From a checkpoint of a small mixture-of-experts model trained on Wikipedia: a variant of SOAP for the experts.
Below are experts of layer 6 (counted from 0) of a mixture-of-experts language model. Rows are named router (the router's row for the expert), up (a neuron's input weights, with its number), down (a neuron's output weights, with its number) and show model dimensions 0-191. Each number is 128 + 24 x the weight over its row's rms, rounded and kept within 0 to 255. Numbers have three digits each.
Before each expert's rows: a language model's description of what the expert responds to; "mostly gets" lists some tokens that are sent to it at least half of the time. This comes from a sample of Wikipedia text that the model never trained on.

# expert 34
Description: Plural nouns and plural suffixes, often sentence subjects before of, are or were, such as teams, members, varieties, cults.
mostly gets: "teams ", "members ", "areas ", "games ", "parts ", "books "
router:111155136110121141135078155108131094107111136120116154104187114155123131139125113126131146089114114133144093141103129079110143153147140144125136143109174097149142124144141118127160144131157108149095115135133126151113112117089084161157099095098163178133136086122121086133119151125133148116162156146140138129138151081186126126089129067119093100159094080124150142151094123099104133125154169133087160105141086131122090107157142127138133121150119154148163132119147129101096126148112144108153094116087169148110119156170141109158104145110139117150170137080101144162136120134135153143
up0:077144097185123106144130148111135164123113118116107129143123121152141136097193078131115097158135140108140180109109101114123109134144136111163142131124121163194131154114113106125186136141117112134175137112158147169135127131137097146126135135170149143124121100065105074167084153151109116117117120136105109152070119129130106130113104119142146130162138138130163113106140111129141095117132123158106138126079138122176144122152151122122130117120142148153131096127116150070081116120136141138136140139156146074141111118108115094122163147142095139170156152142126163126142126156085143150
down0:152115144131116152153147128090120157131173128120167143151115106128170132141086088142141126127093104133152101148111109058111141148122122123100134101148142116161098130148163092104113082132157120172127163144101140112066151125096141127103121177138110158132141151148131119115104156129133121128146149106113112163106138105131136119171143194135146125114155173112132136145089190116112138095119124129129125121145093116082139130133096130112123085074122138133162103116121174151110122093110159107099101158126129141091138138145150128145170129096118117150157075132139074119118130142104111135
up1:109122117094144120113125138108128072133120138190149138093149138115126105148085127124146135157155131106111079135125148107172116130129139141140140079108130136149118159084128099167096121137122152091120187148146134106135164108092152138164128078143149101131119113113155087161146110140111135150148089123132116120156104152173076111115151144131127133140166101122135115116136122147106155175164123120143117124146106131128107113131157131099120096109086138162132090151099187151112117121130110137137152109105147155081124117102157096132094174097152161168123165166098140119115122127160161106
down1:079139136086085121142125099134125128096100156087148150117131128137123101193141121087130158122177145097118140153137109164135131160141138112155125152101111111122144142161110159115120164116173129148136070147123154131133085134144119155131114138100130154119118115133068176164158105110113141110138133127139108080067118129185147148133150136173096139133140115094154111108110099132157145120150168117121139105104111158138116069142146148151130123160091141125111093139100078115133113147128111158110109147166151163172124125116129139097151168121136114114094133123114158143115136094111127123
up2:136144159116094126199132140123144119133145165110128082116132122145137113124131065145123121174147114111167146145125144115120127156154101170107150097096113115106135156125139175183172068097162114114134131125184104089139166157121132126145118138106139110182096131107172115112105171140154116117129133173168133140095136117136113118132149114134113138138154102118129096144130168143107100103088105135113154125072099126118104159115140150104140140125111125106133099113129106139126110153108117156101131129132109137081133159110098184131086100129157141134116122131130100138109145118158141183
down2:146116083142102126114093130100181136066091170137156147113136120089141139132126158128163164149142136107142121110121119126099122140139172126104199142119137153110163146106143148121121102088114166077130112124077155099101164133145067124138130114155102129124104126119122121140135136115133119135170124095075108093106136087157099116152112098154129179095119134134130121163097109123179147111119122127127139132138105134121144123139113130146124182123124097117140129128111157144127136144156121141083129133140176077172118103161117138122175161153094110118132119142168126154130110105135116097
up3:068139126124156103146145123158096091120126129119130154095138166107112139114139129115149100164123092108134088104130142096144102116122117146087167135158097127127143124122103117088140167145162155133156137157114095139128156124152151154130112149108077097152112137124130128125106119166085146094090102180145124068100100130132115136156144094119131154120187116121101114081139132069104155150165110139081120135114134148077163133142129095103121096116084165156151117129131092109148123121140146096164139126101149118114166153137141147155123152141113113121152131092132109152160134160117160126
down3:191138100125076093103125100161170144118159116119125108142112139081145151136117111141113161122166136124117151105166113138140135125147127123121162154121161110166121142098168109090138134107149122190142156112149112144141134137130179149123150108140090111119118110185106135129119119121102086123104132107113094094105108145151120116122133208116155106137148130120122129077130121137184122092163139123133110138140111137146067143112096099120116115139146102126113138096096137119104128165078113146098142166141165173119098120136113103112141137142149152077092108134155109105137111127116120151
up4:118127151087158126132130147148120152136146153123143101156148146152150113106135092132124124151162132151128081152081163155126114145124161123143127092124139099150089162109141142134126147094149114136089125071136134074128115129145140128140095126154154180148140142085129161080127135137146155178142129124149149115142125124184147098125152118120088137118126101145143156161107123099121117115126183124144160156126101134127079162103125166098152103185102115170091136123127132163127119130122161123187105119124097096160160134142174084120124127104122146163126102097100134164127157120143125126
down4:134119142139164153122124138133112101133126129132098149161123093143129133155174136134110122149111128115093151109108122134143114119139140141110091156102114150093177070160118142167164144125140166127134140159144118119091116148132135128151155130063111103112140138167132075144094102140127145092127140097110150173138129119104110125127147133133158105167148130089127109176153125171131127143116077121141140078098149163128126132141127096162103160133168121135174137135156134067135131114165072126121175140104143117147058136164117122102094141103163097141141125137145099099101130111111115131
up5:112141149133103143124097142105097122131117161147090086149170103114117126133094171129110136116127134119192099153131078137116126133085136152152140130102133140116166171121120132110130096151116131119108129132159142129119112134084145175147126101122142150133137146138174096128139158067172124117123137130114100082101160101142193155113148116113107090105118089161116102164146155142174162131107138116154142105120100131111100108103117137109118111149074112135138131093100156124079179134145140168108087114104161125142104147140151109128159129152160142097124101109113109107137135130150080125
down5:112159121160141127141160115106078083115119139124137120149139089140108086123133157110165125167150109163118105117137143115153142120158170124134129109147090176146148127142130125171138106131104133097086082137085125133135097128151113100114142109146154120147150130146128144111069147182121130120123070146141167139147148122166093137118123118136108123145098148119120126133184163094086111159117141131138079162084125121173159138083170106134145098085202137139136158118128121099108137139097119138125143113137161113130131117154119142096089137106130109132118156124157161146149118093128142113
up6:178078135115130153121098135136093079095132127160141112129128103127143113186133137134093158076123118129144125105073131123085155126129133103102156110115111122143120132093115118144105140129150133180170135133137141123143142119116110136131073155112121149134145102093138115148111134133161139131058136077131124114183082130153109080132128122152110148119119108099151131152152171153132143106096147112123160140143072114127106140103140130119144148147128120171166091086092146159088104110129150142169159136087128166130112112145093105120093137093132125137135130174150136109117113153135114119
down6:129190145138109150108152099117164141117149150135122137133136162160089144129155172136108103117135112129091151093139172143145147108090127148119111128099125178128123120139085135093096101107176150147107122119150134090131086124133185108125143084088069097106111120097117175150142095151134125099147130152146127117118115121124110118092155127123148157112134169116147149144149093106111117150110143159123122134147129080124108117105134099129132159169154170079071139097135115102115134148141143122084149099133106129110067111132166124141108158148151159153116121108135165116125124109122112153
up7:087102122101161170106131132135148091102166176131139125149179148154108167133145139101137166087151122085178107120095126118112163147112161126116128125128109191137126081129058095142114128131154130121112087141107120132144139155124142081155127160116152149118093112115150137104143118157160093147139133130135154170125134143140131154145159069104121115119173125155161121087138142098123126096131141127101113169093110151070171121136139153122146114082088143158122097108117157122121173119130113120104155094129117133125124104153137119110117127132143146122147113110150144131130090095135118114
down7:156173135156136115135117139113094133139115126077139127104109121109145160134130134147141117133138117205070118127142136159147102115135115126117084139125148113096142144174144123074176129170138140162155150107107080172083115123117120151112140125137141130097165152131100163137104138093117157137109134143121129142134106137135137153091144156142079113139102123132121135152086130144141120114131148125164158136179138140102093111094140126130077131126129147146160152078168102103102098131099107155156108145145129112167150148124164145105143142121126145101176098163097182097128155119142109145
up8:110139155081146112104151091135119103136133127125128117146113071079125170112153124138142124127149151115176116120150126134099116116148110147207118139134130142136097136147129166160118110129106079164096119117149209107084128140112153157115134125157146122124115148145156118118118073116103144153125123148105106128157203119134109156094134131106093109120123088124097163149137145109158122097103123143122125137122130140131126112070151163133095154141131157161116135138122120126132133119092111124160113126103137154134158080139139113180117088145116121137114111100158129142084145149182110147
down8:185105137118137109142099099122118177130121126179114126139123133170091140114150100105125110131129191087125121134091154118124115153138133137112128150141172126129092095121138117097137123102175164120120101154143144090126096129118116113166151093148108112114164160170128130136126119158143134152164104115135124104110082177115111067162098102094143178153147107122134140130164151123149122153116101138083124172117100087125191106165124079104108102122109121119123142133135101129125129145132146105169115153119165116128138150147125127120133126101133090119122087072138136112145108130159126101
up9:119114129161104165181135133174112126143155179110167105121142130096116157125105159110141103130130152135147141111105108097137126087170137160147175144100131136169163157139119146102133125048136118157121100119139152102092139157125177135163116083108114106172101148157137151100135094117121136132126140147156131114134116094103132146111143117152142074160130168137134109084155124175119145107145141094131137134125133122135125165135091126114101085166149118168054096132121128096137166115113127104127147121150133139091112138147103110135128115091138137093127153106151108131148139124157150131
down9:151119147103105112182167099131117082117062145133126109143110146124140145115144113122170132142127116125146167152116155143126120149090089148128121145149157062104137129087126135103100148139166158140148126199113119115141137125119158148102097174133124125104095132152086107116090158152123139091116110105130106087127148143129132115145110122137100114146154118125085127157163101113157108165112097150117149111128148151125151079102128089164158130117104124121152109117117102166133112156105140151153125164117122134158140107152115161108157144124165088163111102075134107117136125106085156144
up10:139147136113127098128141103096141134094141122151154157111151130116098109120131150150164096144129089118058147139127133110172110165130109145099118126170111105100125109119120102120138137132113121116146121126118155155159104112166124120087133165104121097127115097151100165127119094166129112073146114150111129158148132134106128093146137101156126153136170132095111092129130097108122113108179167165118084137116146108150143109158135146116104166132118155100191087169186119138140147191148127110145157144102146135126124122099118108116078140114143113130164136138067144123153100114155162119
down10:152090156093105136116140154124114131126114122150092138157134116136094143132147140116181073158123108125124129121105121101105094154091164142110123129160118109129114131106092130113130134044123148133115131136083149127170139106125155115059144139087151112129079089135113122123127131121119114124118135108101149177094105156159133118132170188111094143173168150134146109151119108113142113117146111165101143110139100136155155138128126126144108155176145151110155137109146177162124139122125118128130106142119153159118126138111126113119098143087145170084099159124116120087124149160137162173
up11:090139131158109124134119123130101109114109113149140128135131124118106157110139166094111091145119099151155134139164175126092138126141129115111111194164150110150124098108135081128142119118116118147103094117130152116101154115156112103146126117101110112174121084125112164157158170136147130080137108176150156134145155118131134077165129116116137139139102116097148056138155142146180137104137139124076125118125105122140153112180099164110159098130127157138174121109168143131108105134129161106153139112116150117125083139101137130110119076146125144141124193123132114127107176120172138125
down11:113170110109108118099103164099147146141163135109116115126083125143148144131110139142138106138131150110140116146117115163117130131168136117133119118134159090106102172112176120135080100109135106131096137100114150183163115143117159127119124161134126144165089099115157113124105161126122168084139124129146144127117173126075122073143142175155088122124141087132160115124103145104098146162137097176145146094108162130136099123148112116102169127124095127100103141123177122131135144137126095065127173093118147116133113128122132092155108142149123140147152158128085115131141107133202113121
up12:121128107137133107132175138122133111096136172152091113120158146173113167151147116154097107119151101135193126123137068120138133172140117098143141145127130119144133108128073130154126133148135118168124132119114148157161144159102113133128114120091135118091121134077101095154138132114144146106158086115135145166141171170145117156123155119109152080151131149073162133092171138123167129111128148118082133132116130152094140098132132101057118143129118127151179091129096141119101114136086109153126125144123120129092137149130121136133118180139106141165161114080154158115148115109113116117
down12:128157127172149117102120133125146128160125158125107109101134123113109160116149150119129156139128111138103061177139103125108129115126169121134117130076111147133162143181127130106136110155109198124110154150108122144152121191122114159165128080129158119128140130137123166147168144134120130117090139098118133138128160123135143131087127091131065116055101095091102151170114133143111108074157123158152142129157073123134136082141162147122126113109120170131131149122101164138120120156107150101118094109136150113119129136117147136131126138120152138128149104118104140141141105158189150128
up13:128114164123123151097099123093143128118115136114103121139141145141153136124101095129137157122158140176138103149120076148125134102127143151121138160154154132067139124083099116127124112121136153152117112123154135085118144115152152128126089136095146206183131148150137131165084134159126125164139128124134078113116093113136134154109118096156148112105171128091108147126133132136172169119096128141173133140145116098099122120109123142141140131063059167103150132100144096127144128127118160132132094137112122053146137100139097116138101104134122131151103115134136141115155174093150157133
down13:129132112156164137136148136145143099129110103135143129118147090162135165064138132087127112124116133090127133127105136123148154147113179164147162091151105108159162101134143152116117141116129131125117108165100155160146139147121129118132117126118146129122097178109111113155183121113146137115083131114143138144112156132145143159100126126142087130145141138177113103107105126140105143160109120094118151148117113103091150123155150094134166104123163162164154207129125140114082129106121082147173084119149167123141095115113157128104149140107097102102136134141126150140085094195106135100
up14:098133117100077148135140185134108119106153157133124127120103084106145109110149115119156140095132134103065116131122166109106148152161109121106145152160176125109112098117107122119146140116117134158131161181133116137119103130118162157156080129191149135118121111094120121117112110172145142155136151141126155145166185120113129114112151102117118136168154099114149128109156139125122129165123156191112162101112126117109146109100097143095143101152107166138111103107113116187138127112146128134109120072125168143148115138157137149094074128119160136174108132117118112115126092110142129099
down14:171104145145126138138118070167143146116101136142152134137101195123076154170112131120117121144150123143165116147132123132131079141122104085157057137108082157167081125152183097100119104128130122168139111092153090128165148107154123098107177138137145123133130118105113132094139139147142147128150102141142090089126125129093130112090116145094109107116116136127119147129106102128101123081109124109145147130137130120173119105116140140136140125148162110122128106137102111112113077131153129192149135146139126130117108117123129111177137120122116099090130141164113153143155193138159129130
up15:148133098141118160094135116152178141113081152101148115117164154134131147113148103150107100112128121113162080067158086124145117149150118146146136152079165115148148124155101136133162117125131133163096123131125105118175137156100108160139087154141101146121153093157117111144123096095112177150145098113143141111106136129120127117106180125090108095131138135133103147077148116155119105142110131123079157144144172161149121142149128119121134119139144146117127165108162154123161142165152125139157129168145172138112115083085089130099096093130094133122155141104113170149123085123113120113
down15:151189097129121149090090153163149112093156112140126130128136120138140121174095126140142169077110116135148108132129098124091134170134122166166172121137105113099130128151150134108146139154147169091125174106155124136094081137110108141156109104081132173121110132144146142095132161132128089080133139114148135139114129109126124132113100107160114104094143108119132113142113134048108113125145151101142146052165119131125124109129126153153143128136109126138141174132142139125108111074121197151081112119117115117152124148134133164177135147114128128126117120145149146143158132136151147107
up16:133102137120150147142108125094145131114121142094116094152146118109105099059071099155159134154140107093135121156101158101143119159092117122132117136117109173118137125133106107124097159075095093131122127133118158105141141154131161130155129162151142154156163099123154129084140152122117136157117155145126112104115102082139144159159112116130180109136148125130112130104111096158129159121135127091155107127123117104097084116139111154142132134131138142146130097140161083119131158138109115145104112129114088139109176187104141073113186102096178156094157119121119142165145103164123120133
down16:113144113188134156130123150138125132094113085118156127115164105153132165112119163140116116114133130128134140107088126106147081118128161134179143128107085095156142106125152137128176114143142129124143133146122092177120100152101111119166087137112168165171097149114132157094123147125120134167100196116119123130151144153145120141083115093104134119129135118108136161151107144098140113124089100121136084185155093169133139130094127117125159130147130163135121111120153153141150122137097118122116120117127199120127131146118112158148096153109091175185099120100146143109103143144124163123